python train.py --norm="rmsnorm" --rope_theta=3570.0 --init_std_down=0.00357 --learning_rate=0.00159 --batch_tokens=[32768, 65536, 98304]
Below are experts of layer 5 (counted from 0) of a mixture-of-experts language model. Rows are named router (the router's row for the expert), gate (a neuron's input weights, with its number), up (a neuron's input weights, with its number), down (a neuron's output weights, with its number) and show model dimensions 0-255. Each number is 500 + 50 x the weight over its row's rms, rounded and kept within 0 to 999. Numbers have three digits each.
Before each expert's rows: "mostly gets" lists some tokens that are sent to it at least half of the time. This comes from a sample of Wikipedia text that the model never trained on.

# expert 39
mostly gets: "FIFA ", "tournament ", "----", "UEFA ", "Football ", "medal "
router:366535523488489467477569490474564480453474561552495505395501457483420553541456516525500528452447444501477516449572571491507515453491570542568436524438411538492524454545487485507422451455524489555412450471533446437469439546514469542580519549428465522565482495510517498418489554519501505521610415539534487597433465463502528431521503454470508444418485492543516532423537485582563523512435516489433489465518448540451558499569462446508520585445563583591418557475550558591577516536468485507456533608530506415575495409528521531475442514469588484514588442510387485616456469529552585506554523453453493461479518437488393464511557450428492597400478505457581510434503483489431491553570471513575528560502544542410540532521526448529540473530423471561502492442388519514462539461566588
gate0:521595525462411567505445511552394477457490508456444487439477508442492574468497541477558442487418457584438510559489532507527507463544583405518535512463439461422597546568472529558464491558508513453491474491629426462461532492524461670557522468538450410503522536586560581502437492599587562560567510461433484470547531562532531528411537484485496530449580483514520454466485587574508443484565499489446549437458417602438574424583518525560526491427534431466504513491485494535589602425560492456498490488508550535528460539549469545457401516533537463528540584524418530518529434524420504428461454482526482467503551410604492536538461482521461558471445509473480488527489530522401562492482572465488580552436558423520481435588541483515536561523497530516469545563428471495488554464488479
up0:554465340500463534496472526534453568485397518495519485479527555602535564589539495628498513470596437473550546566495564502517505552521433499549605550560545497541474468431489426514504564422490434487500506474557578461443451537519593451466530582433510471488453508507483530585448462536516498544454479471490497484441571497416451430535502590533488469382533532536536457489557574409519516487507519565479551466504499445546512419426501492490497494561421528506484591516560536520420498538456566458453493461566546511483496506484425498508492459423482506417432434456487466485466536479584495471521513505502402581524536425482470473532627555501457510476473445527481537542443547501529422486593489560568349473510456572471560585463451478472450568535584530442381406544526584509454478439500525
down0:465502521442550478531467545454463494538489461523451633470473487432439521487501564547475485529587467484517554447478513523536456442503491503494458573476494452502455444512536491524501560576540455508446556537491414511417525686531488474486457405534522399535513494435533487473505413549500542512490487481527590504531497429523483595639479417472564548537586535531406515461439428523530483623464454495582501465466531493503511354550568481460531493534445428496562487540526313514463551486530501469482480550361520476498467478548554523427514548398493480523499535476423532593483531476540380467478495557491481496512485359541464479515462532493427482415561484514576501557591480544553505545524529507549393449573514528466461466444407561467521449496492488487453471470501505574503501464511475

# expert 59
mostly gets: "who ", "that ", "Although ", "whom ", "Both ", "which "
router:562500491514437471513490412471527484550579433462411408577530431502445443397513488489510561509437543486425450445521544520532489533551582434504446499463414534515590451557504558482477537508509509472574440411544446470517536565365499578427445485613579507479584435559454538480462472504548410544541460606482512415553558577446501608435434484490502543529520439516464632446481519486462523461532468466585445426469496466404388516495472530528477477463463576479557451559472525513435491474537504408514458573557441446489426522563436514493551485532535522541454433545555475467589586479463524510458532451478591538476434492467530562481495531483494424460529531475526405558527559480539568573425456509539506512461430533475479554503514569540469434477496489561432461501564482505566540595526537
gate0:488499421470493432527461512409549507472470505459536518524594449489499592523413463558523518508515560506488534552463494518381552534475469518452511566431494471465469469463569537438461461482433521444536512513524496495493618479414422581507501461484574415452525483526515368331505454528489508423507583513506573460528493541459506469586452542453460414557603496462523516519467496556480475525459542438519517506500515466478513492453505513506546434485457510537424389547456533431512543398480427490410504444510549537529523427483426537556522414446565536519410452576498528482577431505394522576481610540570513486532457522558462563504560536599517481568446545485506468383595468548507478463466581498489343497549506446464515438420583555507553485492485477436477562419497508528535481477545477
up0:512402516530460507474494502547502507454506529571504484527417473582537447489524532388491461548475498444514427431525510518508552466536522503645421418538464524566510491506516459514534514486430512458460473540406504510527452504558561488527498433476434513451456444476539594576573595541445482515585539480479480533523493480480475417438523380549530557465522456506489500485599505500553507499515513501517509426515400472475529474579605502483583519555538553505569573505535486510569540513535525471412514551541383479564470472653472530602422607499407443597534522561525464475487582479592461466495421403491506444419517543472448460495395505453482503489502449504460527568488595475601515584490483496453447429426487548514428528566478455500486490545476523579603473501462531527464501547463367
down0:545411527488530450469454571540504503493543478495489465532529514467464678527396463490479565525441410493462527409524519541498498542572505585536435462439445524561481417569451632512520562488497498489491444539493526546555468428513447544469584555555550504544478511468489486469454569416531522474454450499440525430501487479487480488536482493510450520562522514556462470500525533477511497440560450517377429454486522469374359529513589420441425487470529495496542527516533522535595546427523428533479500505563559497548489500421389567463561475607546446477540546470556441537458537485461383449548459637473522420418527522454559520494498526456574440442493507465496537607446494431569482565521476508423497532517458449562562447486493429469506597438545555460550484573493433479504541509516561

# expert 57
mostly gets: "—; ", "±% ", "Qualification ", "JPL ", "Pts ", "', "
router:413455500540485546497446499398518545536511508403438474469536429416510524463508572582566470453552420451563482431531537454460570469509492449613524532515432547544450514569543448488403498482553548526537514503436547455495486525557481451566541456525505548538422511549599497446557585523551508477581365513434393545520495479431437410505538500539539459456507544484526633504522539510522482498420499434419429555427467550577536512545500503491489516454495476502442493469430471497480482559399491532473548450550461463419594446380485494500579496454447481532499511536456418580530552479443594510444522452485575456425428452519453525542574504547423502474524559508491567526421560505476443534535475552549539566436430525495502515489449432488555574565522488597452565580464475582549542555455495
gate0:532486430421571572539441482481508488547579450488505487541507567455458460471429511447542470509447513453540617450475544531488592560597425539533486406657632504524542436504574433506499455456518497466621492548584516548488493480547561448551512493569532527395439503442449423545573454489480549556511529450497486515593449496383496456497513521527601462499522501544521512475441499508481564417525612490516465508412477504536545416483522421514477536435488464520600475463539438463523542471533548549598533611485353454478477540484555447480522570529461563455446486532469495514462435540514433534435521530509473550528497535399579474462527473571557468537508500465424449494469510511523563520447567518554504449429463426550481511579488527481435453586480543492469488464510561478462564488550401
up0:504446430565493390493564510554511533466448530635538472486516504517483525543520436520468408496508458502486465543564402394530510590459559515444568604377448522457514608503480580443502552504448408523468538479453502494458481414510519583533431478549481481491514487482410465500510451509577506512505507469565491476533486596416478529440537489495489513462588492496384505538461504425565528420487427440449560450451489465462497552554470500495425487541603515500508486428480506522497436464550512394470493493557525540440485547528502470540458454499502581528471457513478535331533503472556471529523502581471535551473537491447510533518425469563488470439509566509605504526452416417515533491510571528473450571624436440548599422526487529457487455453367549502503460522407545577504490496592554
down0:402443364510497519578521519523529574484493507516493551503554501533543597485417496518393440489598487473504504538569468482447462494482500577491461516552422464566453481482480506532441535481436428442509454361469565542512601438448479509564429570519436483408548509531599482382565552447558581562530453474500497446489401466517473457462449483546507542560540446463542525435482502582492508467468380468482422488494578494532478576405431453549540490489501525545497486402520518477459539540477415490571501456541478462454457577492570519532465498493526493547462510423503432434518554505464496439516462529511570429571459531486419489574562485525517535402497499487464497505508548507533531554608557498522626565521486460484459552403513362533524561544471464595570526542474486581432559487478510